python train.py --n_layer=19 --moe_layers=[1, 2, 3, 4, 5, 6, 7, 8, 9, 10, 11, 12, 13, 14, 15, 16, 17, 18] --normalize_top_k=false --norm="layernorm" --seq_len=1536
Below are experts of layer 16 (counted from 0) of a mixture-of-experts language model. Rows are named router (the router's row for the expert), gate (a neuron's input weights, with its number), up (a neuron's input weights, with its number) and show model dimensions 480-639. Each number is 500 + 40 x the weight over its row's rms, rounded and kept within 0 to 999. Numbers have three digits each.
After each expert's rows: a language model's description of what the expert responds to. This comes from a sample of Wikipedia text that the model never trained on.

# expert 25
router:505469412472495481508524463548491545521439574465512541512468510539555518541518488477503494481496424482485454552484492493489448463489464535494505551542470553451501505547558491470514495588475548517513511487445594549548503484560482489529485471569457402531510467518450483568476511497454538479496474439532492522568444483520531452432488453487526567521514523532468511521501488484471580551465484461528440524502470531482481472423424461543490406458491476456544458467506480504457449395495477
gate0:526449496416519522510483410478505511518570465475514561474589540487439530488490433390506467439495451439517593432409487455534442523563490512554482529464472504506485451526512500519453517399486557457460533494454528508471503557495559444536470482512533462484530444442472460487474548497482520485558476446459453509502563520475506605460481463509515469477515506483497498518506532529500489439445500508539472476447486520490520525474512500459464520533458533383458450550478506485511506484467547
up0:506467466497568517518420543475482581547630492494521534500499525490503490448493482516512505532453506532537458500526478505459488418522486515502522472501496505517481445467510532560498545487461522500475541477540556535467451491506482605498530515419514522539511510524461502588469421528554507510474457487483550527469553556479499636479455499550509537530505506466523503535454509474477456445538602552533521530456445482456431443455485568467514539512524491498438428488488515529420502530466504
What it handles: Verbs, auxiliaries and negation in narrative or reception prose, often word-initial pieces, such as not, could, went, c(raves), op(ined).

# expert 1
router:483448578478485502513511535455449476582464493491473550544468489420478471457462521547527531508518530497573448518568524536529414516415445466478515561511491470438492530556454501539468493391424471523491489512507447552496488512481442462496472511501496537520537502546483434456509563495441552508452512471533476522433472521363492594490578427520420552509486552458471498549415493480466523484487494519574515485514480486468517481407484446493476463516479537585467517476408578524436549474538475
gate0:522594561513483476498495487483451437539504501445468518509486487521510595526484501487474458543475425562559467536454462486471594519481508491523515480502546486497445501494513524413493423506539519511510492519470474563526516518452515467449617470426460509491446492452523520503499539522513473493485510558455404446507414488442473497572510505494527551484498491466482468463582484470472538562490490465534536568424523533508516529501527520449515472465475465525491460414487434480487504485515445
up0:465444453427491545546507571518508434481522440405517516515527507566528536458446480477478496514485461479490580549473536469494528477498480525464489492500484483547453467495525509535498518523496501500498494445551483473484611434493511513578496558418473571547416524462513423464566474485520443547518412516536521578509490562496437485520431451584508508436480563468520536540448500490488520525506524470521467549578570520477530566478551545470527569496498471504488511535510524507500512498520530
What it handles: Personal names, surname endings and band or label words in album and song articles, such as Buckwheat, Pitchfork, Steve, guitar.

# expert 16
router:448475478537531488516542545515489523505416539590503486487490559458494416543561481558510527459473483494494446597500508470455476518469491516557522615558487494472502464481538482504533503575481507513508456487486488527493475491535462496491452434444516480534488458546519422465437478552532513559545503417505477507504469483516534518402494540479582512481459508468475585512488485469493480530465473479564522533530418465493477479414439440480477456431530533446515465450505514500475429444458516
gate0:491485474514457474526478488478546531536430501551406529522509457579516505487520526537522466487470505537494483531540554515442484485512495499456479561492496517390491444551543509542470460453522451518438505563481441474456501515410513428466475507390426512530468473475467494498503520457524537456541526438458499456450537515460493447510497564473489556465566489488549461530444505546505495576448580434495572420429473462445501522393546528482517425515467495469462432547516478504463558512535483
up0:512529484589490469434452450537493443459518492492425491453463451548483481517533507444471438500465487415498499509520436435472499506598488550547445513461520432492435432502461513540580415516531527460560598589448509473442530612442552469528508424525473537513506480522457461569483487461517495562498497462507502477524531454529547517509429563484487505473433448415470521499417537497516455541416554545467515514494521505515526538499493479453567518465486526562512545458575439547466556481504515
What it handles: First word pieces of invented names and titles of films, games and albums, such as Ru(ne), ro(m), Sur(rogates), San(ctus).

# expert 10
router:526425434460569502517524451572526505470448510489423482482466565490461508515479466477447496519541538502461498495524466519492546539467473511491517471554554490519544477477441514523455473585479561509466499482441521474529553442566525454565515597510519495501560472547508585469504521439550491506557456478391544480438552513429570456473577538489477530499443553413507475517509551517561414483456439550543504404508509561484509497608507573517479532482553501449534504490524467510562449548504461
gate0:548495494467521521495462524449519451506519525472470497434485505463480520464496522532453529469534540526514534527538521462473521528540515512505513572463501449484452515523551520480580466456493497470488538520465517555499489522576520527426466466508507559526494499483477517458566496505495485479530520489492428445529483472505486492442504555446541507544438578449421516541501498473485531483515559526468567467445458489605520559486536519478514448612574481512528505464443558539458455500496560
up0:554562434393521439469447529450492493506427488539539520555497477492521548416545635535482450461462544561507443520501538516494525463496433513513516513547464482492560457500444497494451515532505530548510503448576478486485497432441567472465519458445547447480578518465465531534504495552453480463449459444471562464442469488424434550563509544511427501500467499527498566456501524528457519499541467476524434424525434538505529433487511496501488415548393510475419456610440501623431510468502518
What it handles: Line breaks ending infobox or list lines, and the == or === marks of section headings, plus table divider rows.

# expert 20
router:494472504431540495429475481523512580507538549476495417550498470530496424521547529474554501550430385518489543483433432548490426478566496605487489520474477493496543499465445552524455553556490517489508446498542555539503497530540525493470546550549534491460499458526497536534460490537506481531544459437454471526462470404503513494499483458468477516514455519556487555485439533506465465483546509426550472474474536525497455462498459495528468486503510485489516499489479469531465442521480482
gate0:463526498506547494463489543519432520467520498468518509471517486479526540436447498499470546464584438557452463524456427597492506532441451536479440469487410494519500502538490526477510579475502467405488462450466530457441429439496589483516526475417516516538505417506494514491474458502545511530428507541471513504513480488475610513508481498493440506472505467454487534506493499508565521531480480515446536446497460475503467489495492542534579483558524460486432547477518492541471569453522525
up0:528481474482474465497500475556468558564541521499475547471477547491478498615454503489474438513497529522492577446527488531418459531557483511479575489540512578523605532412460441452512476530502495504516534485545531490580489616490569461538510529551448486535457483532524437491533433510501507444461438508523471534411431572595534502473463437541528539477506504422525487484522503465452499489522535493562466487585461420558520534486525490502516535573519553486518546515538550515462481512500487
What it handles: Prepositions and clause-linking words in running prose, such as as soon as, for, during, in, from, to.

# expert 13
router:538534524520485487499478524472474484517467402567548518515479528448470469380503546522539459477507480522509551505558417495550476535433419402541508510530539500507474499521499527500494545508525506518479584522536504487415451496540503471488498473497517474512530472477545467474518453521471463492437480609472483567466473445546438535574510483523423506463514499485537433513484429554530519486471503565508487488416511517490496471523540504547562473499545562501501554461557533495540590474524402
gate0:485513490542460445528532535446533447547548495533444527526498429467491520410486505541413381474518526536429564506495557491522522504483470543488536504464456466527497460507515488505534580492489493514541562468486477509460462555500549581504511515565539442484531440411486507500541558495558479536489463534543501485494474494540529561489474554449464548490462454578470397457442560483464454606516499519546496433508549562501515470496524565519531528522498390517456511515478481497410541408477503
up0:521486522497511501482547481587513483483547521458452600481438523489492507570470456506493486511524451579571454479462416428487503457433479461535478471494460514538515532495506500476494500474507504457487498436527473495495538517514517566526546509439518504517446448553444518520511487491459501528496526502538439513481473453481458487492454526507549497494483468457404470410492486454532506468530504503535478435541487428475460476500523503514416592497430522497558462476469493496537529497494555
What it handles: Nouns and adjective endings naming organizations, fields and sectors, such as government, Railway, Soviet, research, finance, avi(ation).